Weights of a small mixture-of-experts language model, trained from scratch on English Wikipedia: 31.8M parameters.
Below are experts of layer 8 (counted from 0) of a mixture-of-experts language model. Rows are named router (the router's row for the expert), up (a neuron's input weights, with its number), down (a neuron's output weights, with its number) and show model dimensions 0-127. Each number is 128 + 32 x the weight over its row's rms, rounded and kept within 0 to 255. Numbers have three digits each.
Before each expert's rows: "comes before" lists some tokens at least twice as common just after its tokens as in all text. This comes from a sample of Wikipedia text that the model never trained on. Tokens count by the router's weight.

# expert 3
comes before: " the", " a", " his", " \"", " their", " her"
router:110155255112110144134189152148148132169121133160132155195154121146143049086113123123131081145154140131129177150131143111113145153119138168129049200119142152174094120136087161082136114125104147142072129149091117108168088052128148194107129094152134136145152193156123149162107110078117155105109119116148126109173176118088177137115135156076125111164132173091150138125149137092147116126095
up0:143109081082097086161104171139129193130152137197073151141182146149160140125172195080163099122137068146134092138152102163112165122155085142077123154105106205071158150072090177107111129120105143079105156129126149089157112084142142159140147109105108102185097155145142176146103127074102165172112067204165156086134155139089122141124109124143121128124104173126177139122130115148155155132120
down0:110138040153183133096188156119111108168124148122121103155138165119131190114161106126171156160142150144148045096123097109133095160170135193169118149160155092099121088106150075107062198076132130094105067063156114207119145140105147114089121146125170150172152151114080121116063110157185138113143111188145172166146174144151115172174151132139124128156105111131155060132102093099137169086158
up1:129177120091196157130182138165133166102163073181100138146186104116120153112127205097133098100052145135066123092157134132133150144140165122095146111074057136148128131131115169139112119120095200155127106104112159134157110106137151117144107092154127070131072174139116152162068128139081090140143111069105130054097086134163097095119183164100116137117136165133135112131103136166114154167150
down1:128106087131138124150100148154125130085152231087139067169089135143131138121166148145144208131130174131154115159123233140146153082142149109097149116113091195123140098136137108142094161167177116109088101122142090181098164155169160103055126141093112136133140132111147192093142098162124177070163112135055174119135164147129167104140137139145152102159138118181152144106103146104146107130174
up2:131107170138112139084165124207101116146155129169084188122120115143156118121102118148127173180149081134060072134112158181157090118147140072148141218118132076175121192133098138124150080115105116145140183118143117134149139122159119143130196113195134123091149167180127124098131120065094126111082148143173094095120128118145066156087160127133160128066128137148147114100146168156139132140074
down2:136144147103123097143157120150121154099112116103139142122145163064120155151142142126142102179156139170123126129103179118111087131110140136156118150154124174101156152150120120138130132091069155157109193088155142102090075089182120130125164122159170118099098103182094135150152082115107132130124131128148123111098132131155094168128158118080246160055122097113158130140195128101069072061071
up3:120159168084103140142199092099218183176118147112135138104108129113153113108110098096148116113101222122106142173098149120109134113172182161126051181093127077121116106163098150173135037163140122163078106118138099158125080115123136173161107126184090105169158092149164096163094112043139105185106147136152096103139155130094159121115120153048158140155137141118115141052134101129104150158108
down3:102160129166185118117090127169046090098101105116119111159138166156102110098166151183102194130177067099159147123105149201097113129106126131085220111128081147118159100119163103102142194113126150128114156110147141123136126096138103136061143153136126141103119131097126143125103101230130155105126124137131133136098136102121125131160141122200121144097108117135133105168111162128117160118192
up4:154148084178111134131074170181132091193166031150183124141148115159141077109168157096101141134129116134110185125132090075174130121204154168124149111164050064163150093168115154124114083076150139078088146152132097127065169046121109150131087148139104120093096132179142149139163119099150122135137097171159084204116142138085210131120155118129124086160160109141186091109092127120150123119118
down4:105112110190179186132138150057152081097110104116156099085201162084152152096166111085117162136160149159165156112109104135150136119095070139126102152150132136114101155101146142142157132134172074133166118138184109164136114125133060065178133187090121124136125091155143167137103178104162170156138096098138179148203177132109106139097150100162056132170163143103160117122192097130100150122130
up5:104127103151086076168130149128172106167093116160103089169128088132076158123073167079135139156086136146093166125155127099121133125169106103103165135089096086128132097134107161071187138147099169107106196098113145128094145110129095115095076052155062169108139174113169143173163115133152089092119089123135108085098045096174174101139081073113111139152138162171132121180100110091177085116119
down5:104162227112169104133132188129142147161081076192179153103136176166116169133109104144201096128064145149159125083078149159156133100138093167112131153168158123126107150163103144131112100143122133136109144130162123125075116129160116087086131101123144160155103142107136123105113185051119178093149128138161177176148175155179108066084113142142207158110186106146131114132130112153158199101139

# expert 0
comes before: " of", ":", " was", " in", " is", " and"
router:152165103121148112166066050164126093110087113081101100143177122122140152138215125169160133098160152110169088147171127163145140104111127120121176128146140130118108132134150146122150091146152105166092101136093126137080089080120144156079094089133148191123177140147155022129138152121138102115124131105103152131083091146170090099119115086190146228124091170122126134133067117141089081108127
up0:116109095111111148195096048137108145117068201123093104140074102100109133153090161143084093077121121147118099154152163077195139143121130136112138105159125171143174135116123113117153177186120135101133063124115118176187138145139088092148121170083142134090144128164081078080096155070152122150112121127082121144106182103092122147168119078101116168135144163144111085133106172104133125193065
down0:141103124153080100077150148123142087112072140129113083158102155109145141170170129076125168115150147146129138060131131121151129141128139104141081092152089180082178142164195123112068150137138092053162144136155120091101150083087109063149111164146175135109098109071088152114105070064138140102155073087132147114141145091123159127092146165114131117135143147128123159120086122104108151123129
up1:171144092114231139177159091137114162126141136153124135110133064078068089146099146143114119153134165144133120112119159089113097112118094122151129187162125120077131135109246111149119151116155162166118099117118103113096143141109110123161162152078104141135132167099130096112101141107175117155065160120134122141182131111106066120166108123101120157133186127153131118152143071094129121133144
down1:166129075167153161170150168101124093107113158136136131170108165165114109175101154114139174096134088183139101140104131105109100157093132118091119111071118120138115143130169089097073179168137094099171152099127162099127101161136145143156167155106111144164145088112064157165070119143107125094123190098112122117136090138094144127156144102131083120130151113194192177141140099162107092098158
up2:108105133134142101142148051105113121130154129148136132126147136064129067148160068116084125107191141076121098100105129122158153125140134133168102159157096121089117171196155084121157071147041061100149111096135132146109153093125087119149156141126094106158082134094135167149125153098129111120178133123079144115129156125089153146078107167135112132108149140145120194152119121100136177122107
down2:165119134112127122111120153103123068116030123106055203117115160138149110148126151149147087151155139168147138128124159185125122083186120122137153079128185120118149103149135144119148102146131113159114133155075178145114127128124216117079166149123120135157173197101137144090134125134083148137183137146120161107077088144143083159110188048097124166164086118170135088142103138095120114124114
up3:081131099136138139142135164117087097121103172187155152115110149174130100069097116189139094097133129105117144140154160102102111172188181176092093177089155119147147135144107120132151110114166140118148141190108134121111060160117160143107065152037166131133073098126114109121144106132193080098174145144139115149164149063076117139142151133121099143159092174149092149076114099131124151104108
down3:121119131171136133125110165092121155122132077084137170093084148113113165090122153091103123111120156146163110091137136102139186111073114162141213065134136133088141155128107165182161110112054117122114113063161164099157111115122093142089114167162129133068086079187126174154104132136165145098133139129154124106125111164134070142118051174126165174115130100148094186135177142097159102125092
up4:143158098090093126167148115129143161153082137127119158127086077107099107113076115088134102099156125133137067100150142163113096150099148114206146160141118168098165144077115106111143108095154139121097114124117073119114132154126089160142134108143110114111174167131128104097080101125112109174100137062120129142109145149100166117186144086076104174102148185107173105123144149066135126098138
down4:071099162175129034099155133130166116177060162082167128167120096112147174130142021117127153114135075146100128186117124122118143137174082150129130156179091138122102142122116134067091159140153155111148116153130117168123124104136085126140135099165162114177164158153142153118143085104116141109188162151141143135146157132124118114162089079148056123148153155164117054112071133190121139153116
up5:107118078064139106112130112126107141183149118118104122205115099174140148145131137149112119111101110124137099091141169096163166143152124120096098128127123073098169148152099149084111143196160121143087104133129110162096107071106078082142145100147156093164098118164121187120125124107095142097165153128111148121171163096110193157118118109164115216131150088040175111147147066158138126149143
down5:120155105111169161138145124081150106091098139145174089073158113172129162126081118110141116140112169125075115100138152058115134157132146098122158110159157138075117084155138102169152162161129071128110115088122147136138133154103109235099125134124111135103153162067189162139095155123111165124150119152109079147143117125101153144176105110179144105091075111085129157144141130133093136118072

# expert 7
comes before: ",", " |", ".", " (", "\n", " and"
router:116123091192152164120172151087143062118131125135169159077145081103149218120122159123112185098125091125090124105071134104152148175154129069119194104124177123097108171150139097233113103087132089116100153115186109086071106166175106174149110106117126141099168117105112141132158072144140120115137108132151112098126095100181134180109087159196090155131121113103103149089123155148134084121068
up0:163158131069153125111142101152127166152177185105131186154094098100139140158115115070144134124137137124146120085125114166102157157176139165188088111138172198137181164097160160166100119157097135145095193164065129111082189162124155163121110149126140117124169169134089144125140086138131134086107066127090153208113120144151157134163221196137100113075107117125137093090135107082149165143166
down0:119181173116113111103124153144084184093150110097171122112115082159108135150116119148107120118155088166121177126121078117145087143149105152062139134136135115127137212085151099144158134097137161165155083104141135120169184090120078131152094175176140057144144139164086125121157116125138107067099131126108155094132107141145156150147134080139086151157125127127158121098079154146120159075085
up1:108086146123069130103165122190127149214157110117108192092106127100119149118115142128121141057114126150077131184167114134149076128101090147153108091074089153134123094125127120133170125111140089141130088139101111138153111146150104085129154053148129143131137065172121143145148133148171120181103058174115176205149167141135122136132119086142086052085177109126138155122119138126110089108089
down1:183148092151174079093151182151088196076085115111100139103170192109097182117139084116151079145199168163078130095111099136107137127080101148112174156126155123107141137144150077129099108130146119132114133076140167125126155150142239148160097155123103143102106129082082157124111165084115168085171140157140064171016127073065193134111122121132112116105131099149122099133145069120132147164155
up2:122107186142156171102140125139097126093146134092143092080069173148123149167104139103072146134086121120075117117158140061118134131162169121157096177160111169116105107188134166140122100111143058122069141108123106086137154119128153125169162044140111107117121177139184111097173094169136142191167164068131126119069139102101174133125096139138163141135159183088108123141169161113136157120152
down2:119124145138110134131116152137146140141090123117144158128209094120125149149155089179131138069079099123171102124167123193138198096083106149113144151110150115137190141101124080128147099115154183124152098100169170149148149136113095182114104138117155136154156108114119119100148119101111136146145107133123182130172123130169160130143111129216121110093111135159103160160123120152151133125083
up3:189131108121113082172134154129142154131095107158113110083115176179084126075128139115167066150107104141106149091109100088110126117152122132097137107136134204156128198107060110115115154185116140112146184114136120103064120123094168097083125087118132114135105111102142150088142140097115108153147161180159078168129155044184052054131131123086135128131083199175113112118144115182081112105118
down3:152118142160145130113126088137118150141132183146107089203114095105149112133095126151161117170113129096138145146172179145095147174149184091115088107078123141100097125128082154091145112178163087151075165102061217151106098120092100124167073134155127099150138131110093125133123147104200105093169167155158085161100131178171166120101102157120135153202090071122161078185130113122133184159136
up4:089173160143087104090221127083175108097112128148150104125104092096104122108108056208118127143132134111112085147089108093123162110132089054120115099191134159096130116107112151151133191132143120098064123126097114123098100101065093100174142161178200091160101115146133089142092136056107113134098143129083073112136101046154155142186130103065183132126119157157140158175055165126098112139142
down4:106135151137087130094170105133141110138142117100155166126139227090100144130098125170154138151174122109055152118111172198156153079127145090141159163080122127126140130148113093128143092136164139075105159128163106090120121111188098144165142074125147162183136139158134131093149106150143064129145142079146097147035186114070092132166092143101118123126112126116134067108064153110161147127149
up5:150199134094126142154130114077157158102139112107102156113167124127119143130202104156156103174122114122092217098155105135109118096135096078141080134062174136140072114170059077131169119109090119121133124153072127105121138124127117080129129139160118105067103107127137122157111116051090167141156146145143098139129174074147138136129162165160142147134107089103162068161101127158088120065097
down5:122043165126134131124097174149106103122136161120156107212168128138161126121160107058142110117120132092114121106074133122100101129095208075039190136120116146170128143087168161108188079113162083123160134106118166134080111107114173139132128133132194102117144103108101108079160130178122086095164117147137114107141088108122123112160123111156102140147122136129103101155125191102144107118091

# expert 2
comes before: "20", " |", "19", "-", "1", "0"
router:175125074181142153116101091140122129135145089114062171108127129106101122149159108089102135180100171139149109107158108164146169166158103165142167081157140104051160133118085092140141130182100153129092125153093090173144131204144098077136161195121122112090128140233141124152129175133079132121108138120130134139111099109089114076089183129158147124135171110110123062137134119128125109156164
up0:121162112169101131076122109097147143089098090147137092040109143154145127161079115156135113087063153065081121103137128066104085103080135122154119146154068204135109156136071128115117148169115133123120062155170089110152129141114157113104135136112090143137132092109169090137196135103108155150130152131091171048082073104110138190176114142151114118087135114105128114110098138140158153173062
down0:206095143134143094138160130184122074079143130137096120110181111061139167134167166149160081151112096158108185164116127115150129170123114144115084076174160135116128044133118196181062102145162106151122129165099093136076154109178145128183130133080092194149142089129149187112113164102111084179143143166142113111119078088155147175082104147109117133139108180110110152137140097083118110110180
up1:108165165194126107144134086124113143158177153161190113072132129184139127167161154126131064147168131200132152197099097144185114077127197128099178128161114080078132138127071074163098078154174132157085098099113128116148134128183088141164112110156141144101095110074129109146119203101117152104133081131136091126159185178115140101121133066181090091113137108138125117115146136099187085161145
down1:140105142104215120134121092127137121122144151130146090101113142103101177047159162143139151125121115135132129138150110128117164082183140083161187151142144125124181141173136122149093170070157081125165154125129125138132160093110130176128125113105137106129163167169122172138150131176152143117220134146121121155127130125072217143190133147095203107132152104084072125150144101089098113080159
up2:139145114105087120214108150096099094119177153103135119062119107126176142068208073136075135167113090154175128166158123165113185112125052131114160122122171141142113216177140139185101211113177158156088164096086134116142167175119101159093117178108118088123118110125050065095120127181142121175170112142138066093093079157174127191127098146107140093107170130103162110164115137100074106156128
down2:109129096112171100132136143179037159091114121125167110100147054182078123133140107079151108150113126160127128141166121197148206171114102102120175157102089132131140166152083122080124182133106119099108144101167060115110157067121163104125121127198118097099140147148067091115107176118092126137085162133140092137172163089108121136108193121115130156155114119120135163146088078140060158039119
up3:118106092176126164131160147157146118196110194175144163151171107089194113164114158147133145102095054079174139123127118142152111130148143158123036161159118112124173068060131143136102113161147167077091072139083090157124134155135128087142133201094132084108136099153081119171131128155102114143124210135144147123127065106086166085117125162213155092127104174130162107115103145061143094171131
down3:117116152124127168148134118102142127149136146138099133111161087122148082168125125098101109173133122106127138127115141110158158155161140109124096085122141129137112174120115203073053152109170140132097106112153134123155108215139133106081121159148070146168120149129123095049088094109127102101172154126101113105103144139110127127182078135156140107104162142145136106126140121065101178173132
up4:148156114125067127142148086128108134086150167122122125106105126130155100139156131143099124067137152094078135079091146108072113189136148104150082148100104125150099105108143178136069067136044127153097096073113148151116133137111165143111156107129135147130139134188135099126157131103072065153127107178203161064170192134107129112152135121108124121082108172140135089162137098106167119204134
down4:125143145149124150181040086164151181139128069103189138068100162110120141148119182167112152131107144089132091124106133106143122098114152127085169136134183122097150185147157118108128127153099083087070140101142129107154127124138129127074120135192129126106110180091139125090108156109097152065147130134178154118135158129107118127125111087144126152116112125143184072171188150121138136125149
up5:128211091105137121087094166135169136071135131151152131090139168130179160119108162031143119118137171133110161071101160166130122106146156185151178109148171091108155173137096140134150188114151113061128170130088172171131053139126129091180134194128116133124191191112124141105104114112078152087206143164133133093127106126152136132163104137156126115096156089181119091151127160106156109064111
down5:173153139044142122117106175133129115143131131129164126165114098118100116112079115134095163172122112056114151104120136146136135116089111079178116112112143080086085085145072099157155070154101178138106088128201058130164128154150122103080136112154154147165193134129127139149078113159129132093106117174072130185137068145164147186111097067140126171127093147153096103196147166161137127112161